config.toml
n_layer = 12
d_model = 192
n_experts = 96
experts_per_token = 6
d_expert = 48
d_shared_expert = 0
activation = "cubed_relu"
moe_layers = [0, 1, 2, 3, 4, 5, 6, 7, 8, 9, 10, 11]
router_score = "softmax"
normalize_top_k = true
routed_scale = 1.0
balance_loss = 0.0113
balance_bias = false
router_noise = 0.1
router_logit_norm = 1.5
init_std_router = 0.0158
lr_router = 0.000593
vocab_size = 8192
norm = "rmsnorm"
norm_eps = 1e-05
tie_embeddings = false
optimizer = "soap_variant"
lr = 0.0054
beta1 = 0.95
beta2 = 0.98
batch_tokens = 65536
seq_len = 2048
train_tokens = 354600000
steps = 5411
dataset = "wikipedia_en"
Below are experts of layer 2 (counted from 0) of a mixture-of-experts language model. Rows are named router (the router's row for the expert), up (a neuron's input weights, with its number), down (a neuron's output weights, with its number) and show model dimensions 0-191. Each number is 200 + 30 x the weight over its row's rms, rounded and kept within 0 to 999.
After each expert's rows: a language model's description of what the expert responds to. This comes from a sample of Wikipedia text that the model never trained on.

# expert 39
router,216,141,210,205,212,190,146,169,230,196,256,248,220,192,220,167,227,141,225,245,166,242,184,208,176,260,238,213,251,177,186,247,171,226,170,200,231,215,228,212,174,192,232,223,166,196,204,245,190,186,184,209,188,225,154,214,229,218,224,200,180,237,194,179,157,186,193,195,191,153,188,180,119,199,225,195,199,173,218,221,209,218,187,258,202,190,218,124,235,203,202,184,193,183,262,182,169,187,189,191,228,211,209,181,237,200,215,200,195,202,195,186,201,158,205,229,210,210,224,174,189,160,186,225,195,213,171,189,167,203,184,191,235,190,158,218,150,221,257,169,259,176,172,243,215,210,180,257,176,139,207,169,153,210,208,170,149,161,142,232,196,197,143,237,119,202,243,146,182,119,175,241,206,173,187,170,205,142,151,220,204,167,213,195,210,221,208,206,193,212,194,216
up1,212,200,233,210,224,191,234,239,233,155,215,180,218,221,266,203,230,244,182,229,179,151,147,241,247,218,227,140,203,195,176,219,200,260,137,241,207,218,186,149,158,185,205,206,194,227,179,164,221,202,225,146,252,187,209,181,211,217,232,190,176,200,261,210,184,212,208,251,184,183,237,237,209,152,199,148,197,206,225,194,264,144,184,218,198,243,184,204,196,219,199,154,240,213,195,184,232,206,229,203,235,201,233,252,223,198,285,152,200,189,218,158,222,167,232,231,228,207,196,204,184,212,200,211,188,202,240,178,173,240,181,157,172,213,168,148,186,225,233,231,219,168,150,180,189,204,180,223,180,170,195,195,190,238,191,192,219,268,236,201,148,234,199,166,186,197,204,216,221,229,135,209,154,180,184,206,204,177,169,150,152,208,148,169,165,157,152,203,207,193,188,187
down1,222,198,169,207,208,173,242,191,192,176,190,149,235,242,175,182,235,146,202,184,201,199,164,205,168,190,236,190,139,158,208,176,201,215,232,223,194,183,180,197,155,191,202,134,210,227,175,183,213,177,231,177,234,177,167,229,183,224,172,212,133,224,216,246,141,183,194,195,158,192,235,244,122,198,208,184,120,202,199,197,170,169,191,224,224,183,216,159,194,204,148,205,207,176,232,201,172,202,221,183,201,146,206,165,175,193,228,204,264,196,206,145,183,136,234,183,176,201,236,208,175,128,188,243,214,212,126,165,209,187,174,178,173,219,148,154,156,232,211,201,248,209,193,165,204,227,209,200,216,222,215,142,220,204,180,161,139,196,177,230,207,226,247,198,208,199,245,179,201,159,181,173,210,178,217,180,200,169,245,195,239,175,241,232,180,173,198,143,205,198,216,263
It responds to: Per in rate phrases like points per game, apostrophes and possessive s, and distance or area units such as sq, miles, km.

# expert 8
router,243,222,221,239,217,230,212,186,209,226,160,222,192,210,228,182,211,198,171,163,216,256,202,211,228,188,161,166,172,206,192,191,247,220,195,193,136,152,186,152,240,194,230,141,177,208,236,139,188,208,211,228,226,206,201,224,227,219,165,158,253,173,171,166,152,182,195,178,189,174,221,181,285,207,186,195,204,219,186,192,165,168,194,186,179,163,198,248,191,206,164,191,204,213,190,228,177,204,243,180,155,196,195,231,188,181,213,196,184,163,160,236,218,227,243,179,195,143,187,199,228,259,203,245,178,242,206,242,165,211,246,257,213,169,236,219,208,214,191,225,148,160,163,269,189,212,146,220,197,187,176,237,231,213,234,191,146,225,255,207,203,243,205,209,191,239,240,223,220,251,175,181,234,247,218,260,183,197,185,147,198,170,230,239,183,160,163,230,160,178,213,163
up1,251,237,242,202,190,187,188,189,170,193,218,224,221,204,262,183,182,237,203,179,195,217,259,194,219,192,212,187,137,204,199,212,200,150,125,237,259,237,164,197,137,223,163,199,209,229,216,257,232,181,183,181,186,261,204,205,158,199,199,246,185,186,231,169,197,217,210,206,209,197,183,174,174,205,202,183,198,212,234,207,203,191,193,213,187,155,209,255,234,188,265,200,186,205,228,196,176,146,218,244,178,163,186,190,180,175,182,236,252,206,266,242,201,182,154,123,232,232,191,231,175,185,164,212,175,187,169,222,224,133,212,177,235,188,176,220,206,217,124,181,163,235,179,243,143,192,227,226,188,127,191,199,176,205,200,208,246,242,160,223,191,239,193,218,215,246,225,231,205,155,154,162,173,177,208,165,217,192,209,216,186,258,228,203,212,182,156,195,174,188,207,224
down1,216,191,180,210,211,198,211,185,214,190,236,221,150,180,194,133,206,276,210,142,250,181,251,210,254,138,250,234,180,177,196,135,207,188,163,237,199,208,163,185,138,178,200,195,237,205,191,200,247,279,230,191,170,221,192,205,204,239,195,209,234,224,218,197,205,199,240,206,191,191,168,143,222,172,173,198,203,216,227,182,254,228,183,235,246,154,195,207,214,195,210,219,237,248,202,177,194,128,243,196,222,164,155,175,227,164,259,201,216,234,211,176,218,207,196,223,171,223,179,222,230,198,174,223,203,207,202,207,220,183,142,199,256,204,137,198,213,197,237,228,233,226,221,186,199,236,210,136,207,206,211,216,182,191,225,132,259,243,191,244,230,204,217,215,242,210,251,186,221,190,212,215,221,162,204,210,195,258,187,232,202,207,215,212,138,223,177,152,180,241,207,213
It responds to: Leading hyphens of infobox and taxonomy list lines, hyphens in compounds like north-eastern, table pipes, capital-letter word starts, and non-Latin byte pieces.

# expert 24
router,217,169,203,149,206,157,255,190,162,228,202,220,197,199,219,166,176,210,204,255,203,202,165,211,237,203,267,173,213,176,203,212,202,227,174,160,216,202,216,224,209,199,192,181,201,212,208,187,204,152,165,188,175,218,216,197,221,190,221,232,134,176,202,196,146,225,191,241,168,244,219,240,186,171,192,206,184,141,173,179,189,162,173,249,236,192,210,206,125,199,248,234,252,192,189,196,207,209,205,196,223,199,258,168,220,231,272,239,205,168,204,153,250,203,216,256,209,237,183,154,160,207,222,227,174,218,193,216,196,220,224,196,260,207,230,191,202,246,222,254,227,139,212,188,197,196,219,193,216,250,247,169,143,173,205,156,242,232,158,224,185,212,217,151,202,205,235,169,219,194,143,174,150,181,227,196,194,174,180,199,162,194,182,165,142,176,264,247,169,198,237,154
up1,205,221,241,186,138,202,197,255,184,193,244,195,211,187,196,203,223,169,227,218,209,194,144,167,204,162,165,216,229,236,197,229,150,178,166,168,214,191,211,223,196,234,180,168,200,204,229,195,193,185,168,201,135,217,216,170,174,219,154,238,182,216,181,188,270,169,141,225,183,182,229,189,183,195,267,232,196,213,124,207,223,214,203,212,208,177,231,209,187,222,206,242,204,212,227,220,156,210,144,217,202,242,176,168,198,189,133,173,220,232,230,130,187,174,166,226,171,216,221,153,222,270,237,190,202,257,270,180,204,221,187,220,194,196,174,195,208,183,208,189,192,139,288,206,177,169,191,186,169,210,190,176,191,219,201,251,167,207,184,207,186,140,189,137,178,181,190,218,146,173,210,168,227,124,179,207,201,226,215,212,140,198,173,172,187,168,233,202,230,199,205,175
down1,245,193,151,183,200,222,183,207,142,243,196,221,207,183,199,162,188,176,211,186,180,227,212,173,175,232,185,195,193,188,215,176,301,200,195,200,145,160,187,194,261,177,222,157,169,178,183,147,172,220,233,266,220,255,219,189,201,188,158,165,230,192,148,229,194,152,195,203,197,230,191,211,121,251,253,182,216,164,226,212,188,215,229,261,209,187,212,141,227,178,186,200,236,198,146,194,195,189,179,200,197,188,222,180,186,164,162,177,179,181,204,147,235,249,177,183,196,213,195,180,219,208,211,265,172,230,173,201,193,169,187,186,193,154,226,203,180,216,162,244,183,167,210,254,242,207,210,233,220,213,190,227,180,220,233,175,195,235,223,251,192,162,220,230,212,251,241,210,189,256,215,135,198,163,230,239,205,202,275,161,184,209,146,217,165,197,206,202,168,189,202,201
It responds to: Endings and function words inside foreign-language names and phrases, such as de in French place names, und, y, -ović, -ional.

# expert 5
router,196,192,204,210,141,191,227,179,173,235,194,212,213,211,219,187,179,224,232,170,205,204,195,218,176,205,141,172,223,202,152,190,195,245,221,207,203,204,256,185,174,171,243,156,206,167,161,180,178,176,234,157,218,225,196,150,225,187,176,203,212,199,181,215,189,209,130,209,202,196,216,207,199,159,196,244,246,171,182,190,187,195,191,178,207,201,221,182,269,147,244,198,202,269,246,161,277,143,166,210,162,143,180,158,257,134,168,185,163,200,205,206,182,151,168,178,231,189,155,199,188,229,165,221,129,246,210,190,217,208,228,213,220,151,185,186,243,202,206,218,216,209,181,266,195,202,167,213,238,214,224,223,239,190,198,169,179,182,266,201,264,214,228,257,229,195,201,194,117,214,222,218,246,235,228,203,203,229,184,214,232,215,192,253,197,189,209,190,206,181,241,186
up1,205,149,241,243,178,231,193,214,210,181,209,255,193,203,193,268,151,219,200,237,254,223,182,241,201,216,199,179,224,218,218,191,257,216,210,193,195,206,252,231,151,179,208,164,201,221,217,214,224,159,153,209,181,230,286,210,209,203,210,215,190,208,179,163,153,157,158,202,150,208,141,238,220,189,220,151,174,214,215,173,222,218,198,171,151,193,208,181,174,177,211,223,225,222,192,132,196,231,237,231,172,194,234,201,225,175,194,223,242,190,188,190,201,214,152,258,194,146,141,262,204,198,198,212,176,179,151,260,194,210,189,248,225,222,210,150,241,208,195,251,210,177,186,241,232,176,242,160,231,230,186,166,208,194,162,149,197,195,188,207,167,202,275,193,190,173,190,198,210,177,167,215,193,139,188,196,174,226,222,260,198,252,212,196,147,183,222,208,199,193,242,216
down1,202,175,201,237,160,236,178,199,170,155,187,195,219,181,246,195,227,201,142,186,207,213,223,194,235,212,179,201,211,232,215,223,175,238,200,252,250,197,223,248,189,197,205,166,206,179,178,216,193,228,209,180,193,167,188,172,216,207,201,203,188,156,217,167,182,198,194,181,217,192,243,227,187,189,205,228,148,234,247,178,156,164,135,187,188,193,215,259,266,214,209,257,156,135,208,233,185,199,190,199,210,236,235,242,208,180,254,244,198,155,179,213,260,266,154,198,265,241,192,211,207,207,198,213,216,214,156,198,147,215,249,216,235,251,168,227,206,210,189,155,215,197,191,225,208,211,191,211,226,197,196,195,207,135,111,180,186,228,229,221,186,235,169,138,228,209,191,210,224,201,214,166,193,212,181,154,190,193,270,217,183,204,188,164,157,209,263,215,209,142,146,239
It responds to: Single capital letters opening names or words in tables and sports lists, such as W in Wins, Waltrip, Kristina; also blank table cells.

# expert 4
router,159,181,155,165,205,239,179,253,218,181,227,224,200,222,185,233,208,232,228,201,213,238,203,206,243,188,200,183,191,195,233,172,215,162,211,194,193,210,201,187,257,247,213,208,244,162,179,220,257,191,176,161,206,164,194,199,170,216,233,224,212,239,220,189,166,161,180,159,120,217,222,191,153,218,218,163,194,190,201,156,156,157,243,151,223,192,234,165,162,195,160,219,209,219,187,247,221,246,269,166,185,223,153,219,242,211,206,212,213,201,211,210,233,251,216,154,230,187,194,191,216,173,153,156,249,145,191,222,208,219,171,163,162,171,198,182,167,205,234,223,164,213,230,163,191,211,189,196,210,130,190,242,249,189,278,234,233,197,158,238,212,211,183,167,239,260,226,204,212,154,190,225,171,200,212,184,179,184,205,183,207,152,196,162,173,157,225,171,233,137,183,217
up1,178,209,205,218,160,211,212,200,194,139,241,187,198,190,207,175,237,180,225,216,267,186,229,203,226,174,215,256,118,219,196,169,159,173,145,172,164,242,179,249,150,180,183,247,187,226,205,182,217,197,221,175,234,181,172,233,170,201,220,184,182,210,215,122,273,206,204,218,249,152,224,151,195,164,213,161,174,247,189,185,227,191,141,170,178,160,235,191,167,192,172,253,191,208,163,220,211,190,228,185,216,162,246,213,245,202,222,262,239,211,197,172,168,170,206,215,201,201,238,228,211,184,218,160,292,175,168,216,222,182,215,184,209,146,232,172,246,181,195,190,196,218,227,136,183,206,235,172,238,216,218,187,188,217,195,178,149,158,172,184,207,189,184,176,217,142,233,215,227,210,173,235,199,169,209,196,198,227,220,169,145,204,228,180,204,194,188,215,200,170,173,242
down1,244,179,223,258,177,168,185,195,186,228,146,169,226,234,133,188,185,179,170,161,170,172,170,233,206,122,225,156,250,209,202,252,220,179,227,200,209,178,184,171,187,194,192,165,153,150,253,226,156,173,185,220,167,223,194,150,244,224,206,168,184,216,225,192,188,160,216,231,175,253,188,206,190,196,272,238,210,170,241,187,203,201,239,221,211,232,213,201,227,196,226,207,200,180,207,189,184,165,183,219,206,169,154,183,180,189,181,130,181,204,172,193,260,170,179,238,221,191,144,199,212,189,206,179,109,231,259,225,183,189,191,173,184,261,192,199,150,233,188,209,147,175,197,212,217,216,185,205,182,206,187,192,173,146,147,209,203,197,244,232,230,176,227,182,210,185,174,208,167,181,161,139,167,223,198,211,257,184,203,238,222,226,242,182,199,173,138,219,184,217,211,201
It responds to: Prepositions like by, at, in, with, especially by after passive verbs (directed by), plus common first names such as William, James, Robert.

# expert 38
router,169,212,183,185,234,150,173,197,263,206,173,263,215,217,194,166,216,221,189,178,208,196,255,201,222,207,169,208,207,246,166,205,229,183,232,229,156,242,214,180,243,204,218,178,198,235,211,193,169,188,142,197,197,227,171,224,172,167,205,200,193,175,191,210,205,228,173,238,186,203,224,243,176,253,156,208,163,131,205,221,266,212,213,179,238,226,223,192,229,129,233,177,224,133,188,206,191,228,211,212,234,232,211,159,219,221,177,182,206,219,190,238,184,201,208,178,225,204,188,192,220,195,156,220,162,213,188,207,217,202,206,199,154,189,183,252,140,169,245,170,230,194,241,231,167,172,200,170,154,238,190,203,161,154,202,171,197,159,185,251,273,138,223,256,219,186,222,158,164,195,154,221,271,261,221,194,156,216,175,204,205,193,193,228,225,225,256,154,210,164,220,213
up1,244,210,177,167,176,190,244,221,186,249,153,200,228,184,149,197,173,214,188,184,261,155,240,186,173,200,225,157,190,226,192,209,217,210,178,213,191,147,168,188,239,251,250,163,221,230,171,159,229,212,213,192,172,213,176,210,217,174,183,211,135,203,230,198,214,275,208,176,220,132,239,189,221,137,142,187,191,249,210,202,199,183,208,193,225,152,225,186,237,174,175,194,196,171,198,195,260,171,211,216,200,159,170,161,194,233,187,223,190,183,172,207,197,252,205,167,206,173,159,158,167,174,165,257,206,202,203,270,180,207,182,195,191,142,175,249,241,187,186,152,204,173,236,218,227,155,140,185,188,201,157,150,178,223,227,184,196,193,233,189,260,234,233,230,203,205,209,210,209,213,205,173,259,150,195,196,234,218,139,208,203,216,188,229,193,246,176,147,186,183,224,224
down1,178,203,179,189,185,255,205,178,236,191,173,151,179,224,234,224,183,188,210,237,181,153,238,192,178,219,262,178,190,196,229,224,198,204,189,158,217,155,186,171,174,208,236,199,183,249,196,218,214,153,209,164,247,245,234,200,219,155,162,201,138,212,243,217,220,218,213,222,200,155,215,178,208,206,133,186,189,249,176,197,259,179,164,189,260,194,186,243,223,170,234,197,186,217,154,189,278,164,199,186,206,178,180,204,208,185,191,187,219,195,196,203,253,142,177,178,215,211,205,188,179,283,175,200,175,175,141,211,176,215,195,250,207,171,148,226,202,223,171,166,212,165,208,239,179,178,215,234,211,191,139,232,227,235,147,185,225,265,283,217,189,191,144,254,231,221,186,202,199,191,204,190,224,185,185,208,220,184,186,202,166,201,172,259,195,197,132,183,176,182,223,171
It responds to: Apostrophes before s in possessives like Starbreeze's, and first consonant pieces of words (D, sc, str, gr), often after quotes, brackets, or the.

# expert 17
router,159,241,202,210,216,208,196,191,172,204,184,189,207,176,247,190,204,180,162,210,264,231,218,201,226,238,251,205,137,158,214,212,178,245,178,177,186,161,180,176,190,225,200,171,185,182,192,139,193,227,215,180,166,200,185,241,206,242,168,216,216,146,201,184,185,203,162,165,226,160,201,173,254,221,215,186,176,200,252,176,219,162,170,158,183,193,228,197,128,212,127,206,178,188,196,197,203,213,222,191,188,214,241,226,216,150,207,183,186,242,251,210,151,175,181,149,241,133,187,157,188,173,164,239,238,215,195,223,188,178,216,173,238,156,198,205,124,168,204,161,211,190,179,235,213,258,137,243,203,183,220,194,208,265,205,217,212,227,210,208,214,174,180,272,229,243,210,196,238,188,201,217,201,219,150,189,180,180,190,151,183,106,234,201,219,216,181,214,187,216,183,166
up1,176,213,172,168,207,201,252,232,181,179,169,178,225,239,227,200,220,218,170,218,250,237,227,242,210,170,185,183,155,247,197,227,171,186,225,108,231,210,144,222,189,204,138,203,155,188,230,162,216,198,238,234,198,205,210,162,278,224,194,178,273,180,184,185,260,211,218,197,158,198,239,181,244,189,214,204,190,211,171,234,148,174,137,216,192,228,175,211,184,161,178,150,148,181,164,177,175,197,208,186,197,185,238,218,238,214,180,176,195,217,219,222,179,185,182,139,178,181,176,168,207,185,190,181,164,160,169,241,129,144,202,196,261,223,251,210,184,206,217,208,162,234,267,232,230,213,204,219,205,217,160,180,147,216,119,202,205,207,181,190,188,236,193,191,218,192,223,221,222,238,204,200,232,222,169,192,195,218,202,178,170,230,225,179,255,211,184,191,210,187,236,192
down1,283,207,189,197,200,139,184,234,194,181,204,225,164,201,195,230,189,155,226,157,190,183,215,211,213,211,101,218,222,170,186,229,222,200,253,204,215,246,218,209,231,166,207,177,202,224,238,203,197,210,213,191,211,190,228,249,207,157,178,166,203,250,220,150,214,196,187,132,264,165,210,192,169,235,194,190,239,214,174,236,198,157,204,167,191,208,185,151,210,231,176,196,201,204,167,233,183,163,211,135,184,221,155,201,201,201,178,197,162,200,219,195,253,242,189,213,226,124,199,240,218,183,220,198,208,261,149,172,229,196,188,186,232,227,205,187,200,233,227,238,207,111,201,210,213,187,183,239,217,151,223,252,217,166,212,164,204,187,199,198,213,194,222,200,232,213,228,229,220,129,169,179,197,214,187,158,174,246,204,237,219,219,234,194,165,277,220,161,220,197,161,155
It responds to: Line-initial list dashes, table pipes and heading equals signs in discographies, cast lists and stat tables; also sentence-opening In.

# expert 56
router,168,177,234,143,156,175,188,225,229,254,150,212,195,208,153,234,215,153,214,193,222,192,199,129,160,236,196,175,161,239,132,234,193,239,209,183,195,157,210,189,233,185,156,174,217,178,138,206,232,185,130,215,219,216,166,214,211,182,214,274,188,173,230,188,196,210,200,182,184,171,157,158,205,196,224,251,186,185,209,179,246,212,211,235,235,141,207,205,235,205,210,179,179,157,266,178,221,215,116,203,178,211,206,195,207,173,185,148,197,249,235,160,189,213,208,208,236,199,167,218,205,183,220,172,161,180,191,189,213,230,193,203,229,183,182,227,161,276,209,283,238,213,199,174,203,193,171,219,165,206,233,191,239,246,181,184,159,208,214,181,225,153,183,250,185,188,192,172,143,169,246,204,211,195,198,209,206,202,144,176,239,171,200,170,214,206,187,182,222,223,166,182
up1,206,194,185,210,214,219,218,202,210,214,136,224,229,233,191,265,224,175,200,178,203,243,235,232,167,196,177,229,160,168,218,166,201,170,234,233,183,110,188,228,200,175,245,234,230,172,236,171,215,203,246,191,213,183,180,190,232,136,202,228,185,155,240,222,258,193,189,126,193,158,135,158,210,136,209,166,221,179,222,181,204,231,207,211,231,208,225,216,197,233,191,146,245,206,242,212,229,223,210,190,203,211,196,193,199,120,192,165,231,165,166,184,211,230,219,201,120,204,182,231,142,196,239,199,170,182,172,176,155,184,214,192,179,174,207,221,229,187,218,234,207,172,220,168,200,215,198,152,256,227,224,201,201,222,199,202,142,238,234,175,211,174,165,192,179,213,203,202,171,202,262,175,151,198,239,156,206,176,234,203,154,257,207,246,180,183,186,173,221,209,227,182
down1,265,137,182,166,182,219,195,224,225,207,221,239,233,180,245,205,159,240,237,171,161,194,131,141,208,214,175,205,143,190,227,184,187,241,219,195,223,200,265,203,256,176,227,193,228,164,226,211,184,152,200,190,161,207,142,147,286,137,236,229,170,213,169,201,209,236,194,178,208,195,185,208,184,239,156,245,220,194,160,198,208,219,156,239,187,244,219,212,166,246,242,211,182,200,188,217,271,203,236,242,196,180,195,188,195,217,183,199,207,195,172,153,163,213,197,166,170,191,167,155,201,244,160,181,184,202,248,202,209,193,196,216,234,212,179,207,236,199,209,188,211,161,176,169,265,153,183,177,194,192,212,185,206,158,200,202,222,215,155,178,197,218,216,232,218,193,209,169,206,193,225,214,135,203,177,246,250,199,167,137,235,206,205,226,221,186,157,225,203,149,160,192
It responds to: Spaces, bullets and words after pipes or = in tables, sports-season headers and infoboxes, often followed by digits, like "= 1941".

# expert 14
router,188,175,226,225,258,276,166,196,213,195,142,190,169,209,213,221,240,181,170,259,244,245,198,173,255,241,216,149,193,232,230,174,185,196,199,202,174,203,192,181,204,184,162,207,209,221,213,214,133,244,163,187,213,233,246,223,239,169,172,184,210,178,195,211,124,155,226,189,217,194,212,144,164,209,205,209,244,186,239,203,235,200,178,201,223,234,148,192,254,228,186,176,199,171,201,244,201,203,132,229,192,193,196,279,145,231,171,192,226,207,189,219,214,184,218,234,210,221,177,179,170,176,204,247,131,238,145,241,206,228,194,186,121,184,187,239,183,214,163,243,176,190,197,228,154,185,228,230,214,251,162,206,214,200,162,193,199,214,203,171,173,232,187,194,222,233,206,185,169,157,169,191,207,212,200,230,201,149,218,249,217,233,196,191,165,216,196,181,171,227,209,250
up1,234,227,272,207,209,198,218,215,238,162,190,246,239,152,182,179,148,223,242,239,225,259,232,216,215,179,243,192,200,179,153,156,199,228,189,210,212,206,204,210,179,151,148,217,211,227,176,193,192,123,202,187,203,197,150,249,211,234,217,237,199,159,259,230,178,201,208,233,181,209,199,200,163,223,157,202,213,150,148,160,189,220,173,179,211,173,194,214,165,173,249,228,191,163,217,200,217,223,279,236,234,262,227,189,215,194,213,218,181,187,166,190,152,236,211,186,242,224,170,175,176,161,172,189,210,208,197,191,244,192,231,180,214,221,225,196,234,189,187,218,197,167,182,169,202,178,178,232,251,206,201,177,211,119,188,151,261,218,164,178,231,245,199,185,244,218,195,145,234,159,185,256,171,203,185,211,269,187,204,202,184,177,187,207,176,207,189,218,208,214,269,223
down1,225,168,145,214,258,162,217,205,220,192,150,209,262,152,196,220,242,171,221,242,214,219,195,194,232,190,238,245,222,244,186,237,151,186,205,172,214,157,208,131,195,208,236,195,188,218,229,184,221,182,209,219,202,264,221,184,176,222,214,222,163,180,243,160,167,206,185,195,186,241,179,218,209,184,221,234,198,207,133,209,228,226,215,283,249,168,248,199,169,162,200,122,231,197,221,243,194,212,170,223,221,213,209,183,246,134,206,172,188,216,218,225,202,184,189,147,179,221,194,231,226,197,236,230,237,252,217,235,225,226,172,240,194,204,124,216,206,216,157,162,200,237,192,189,212,197,183,270,203,191,207,173,215,173,171,210,151,143,238,146,168,201,201,224,196,159,225,195,181,219,205,143,182,210,179,218,203,202,197,183,225,182,172,216,219,153,176,213,223,237,194,241
It responds to: The word the, and also its, their, this, a, his, mostly right after prepositions such as of, in, to, at in running prose.

# expert 22
router,235,209,239,227,227,256,228,230,216,185,165,155,163,228,199,235,217,173,145,196,197,192,229,198,219,207,191,192,166,208,215,198,222,159,181,212,181,203,216,240,224,257,156,222,229,248,168,192,140,222,158,244,229,192,212,240,182,217,214,197,224,156,215,230,166,186,223,194,243,174,184,129,197,214,143,165,228,179,193,222,197,182,178,202,213,193,165,214,139,255,175,144,194,165,144,216,172,169,162,256,192,256,189,181,139,190,189,172,238,173,177,220,224,188,177,202,220,208,216,212,143,217,216,219,178,214,189,232,180,242,185,223,180,205,193,241,206,169,160,205,183,157,260,210,180,153,205,234,186,239,143,199,220,183,232,178,180,234,172,176,184,212,142,180,160,249,234,191,200,243,183,191,219,210,160,175,184,121,214,232,164,248,199,242,207,208,166,198,208,235,225,243
up0,217,214,149,183,197,172,226,248,204,170,200,208,231,230,219,200,120,221,166,223,240,180,200,216,227,243,248,201,159,195,194,235,216,221,172,214,229,187,237,194,214,188,245,232,237,154,223,190,224,214,224,238,159,240,221,199,202,223,166,191,239,201,142,104,203,200,223,206,178,132,224,147,222,193,236,196,216,190,193,180,157,159,242,188,212,210,216,172,227,157,169,239,144,207,164,217,145,187,207,197,192,110,216,173,199,180,187,222,247,164,210,201,191,181,189,236,190,233,153,186,271,190,211,224,186,208,171,231,226,228,205,169,226,184,191,223,203,208,219,179,200,238,277,193,172,220,188,253,233,164,138,209,222,212,151,220,174,203,181,276,201,221,149,197,203,188,207,203,222,181,168,212,199,242,178,234,191,243,166,180,223,206,199,213,234,195,251,211,165,197,203,211
down0,198,209,196,155,215,209,201,183,187,212,204,124,246,157,192,205,181,253,204,190,184,224,157,268,194,309,225,173,205,178,240,166,200,234,166,219,203,173,203,214,191,130,222,220,196,175,228,213,182,214,220,217,187,203,202,146,185,169,186,132,233,182,164,194,191,229,233,182,203,157,174,158,190,239,182,255,234,222,225,193,142,147,194,206,210,220,163,173,239,229,159,211,155,184,246,185,174,206,217,154,185,193,164,169,221,187,177,173,224,175,234,199,192,158,188,215,254,185,229,236,198,183,200,205,200,214,188,209,234,249,172,173,216,203,225,206,202,207,214,237,179,220,221,175,262,250,279,214,209,144,204,196,191,197,224,179,124,215,250,233,244,242,170,220,194,202,229,170,199,152,218,201,170,260,196,206,189,189,210,211,194,189,265,213,203,240,175,185,219,170,204,202
It responds to: Adverbs, determiners and auxiliaries right after is, was or has in prose, such as more, not, been, the, also.

# expert 58
router,143,305,201,168,183,173,195,224,205,178,166,226,175,214,185,161,148,219,203,240,159,162,232,191,164,212,232,230,218,231,157,151,155,197,193,203,164,243,196,188,197,219,263,211,139,199,227,204,215,242,204,196,210,221,173,198,176,173,251,226,257,186,202,189,141,207,253,220,251,198,174,174,235,221,182,170,219,218,138,223,181,243,216,206,197,254,154,166,196,169,231,151,237,144,189,202,226,200,229,175,245,190,218,160,222,233,198,178,181,204,181,219,215,195,201,216,207,218,206,191,182,204,170,214,205,261,181,217,167,229,219,211,178,198,221,200,240,197,181,221,226,227,218,185,175,215,195,204,191,197,186,232,167,251,214,193,202,189,247,215,251,178,190,218,121,159,204,172,182,146,202,239,186,197,142,156,257,213,127,216,170,206,194,180,192,262,176,196,195,177,172,184
up1,170,258,186,197,172,186,217,183,261,197,232,187,217,210,171,188,200,175,181,199,228,191,225,163,213,217,245,176,166,244,220,205,131,193,233,197,200,201,153,180,196,252,190,197,177,200,223,278,203,249,239,198,197,204,220,186,205,230,216,226,227,228,221,203,166,251,161,182,204,175,250,173,234,257,217,200,233,174,239,182,179,224,223,183,214,228,164,262,207,232,195,178,184,138,203,239,242,222,122,223,216,203,214,153,265,184,211,132,206,205,170,244,200,154,211,227,173,240,254,163,213,222,197,202,230,207,186,170,185,172,155,232,209,145,222,216,197,223,192,188,262,223,209,232,219,151,172,195,215,175,182,283,200,228,236,195,210,196,211,186,206,155,164,174,211,207,193,187,141,188,182,245,192,213,228,175,225,263,218,199,237,206,249,220,211,213,229,185,229,233,161,215
down1,182,232,208,167,165,188,181,130,185,206,206,167,153,179,179,199,155,226,145,211,195,161,151,193,163,200,194,214,228,204,149,187,242,172,226,166,229,206,234,161,204,129,182,195,202,160,233,144,200,185,248,206,199,219,193,191,108,203,171,205,219,181,191,176,177,203,187,190,180,205,215,157,208,176,151,231,190,241,221,185,266,209,205,214,255,216,199,156,168,150,206,198,202,185,202,176,190,216,237,201,221,233,207,190,224,212,196,212,191,210,186,187,234,187,257,203,207,273,179,242,256,197,227,236,218,210,222,238,210,201,227,241,195,129,188,229,266,232,197,248,215,165,172,164,222,208,183,166,243,207,241,240,178,192,190,260,259,220,219,283,172,197,221,215,242,212,206,208,182,211,177,222,208,198,159,189,201,213,225,161,269,192,185,155,190,237,205,231,233,182,183,188
It responds to: Short opening pieces of common words, mainly verbs, right before suffixes like -ing or -ed, such as d(ie), remov(ing), st, cl.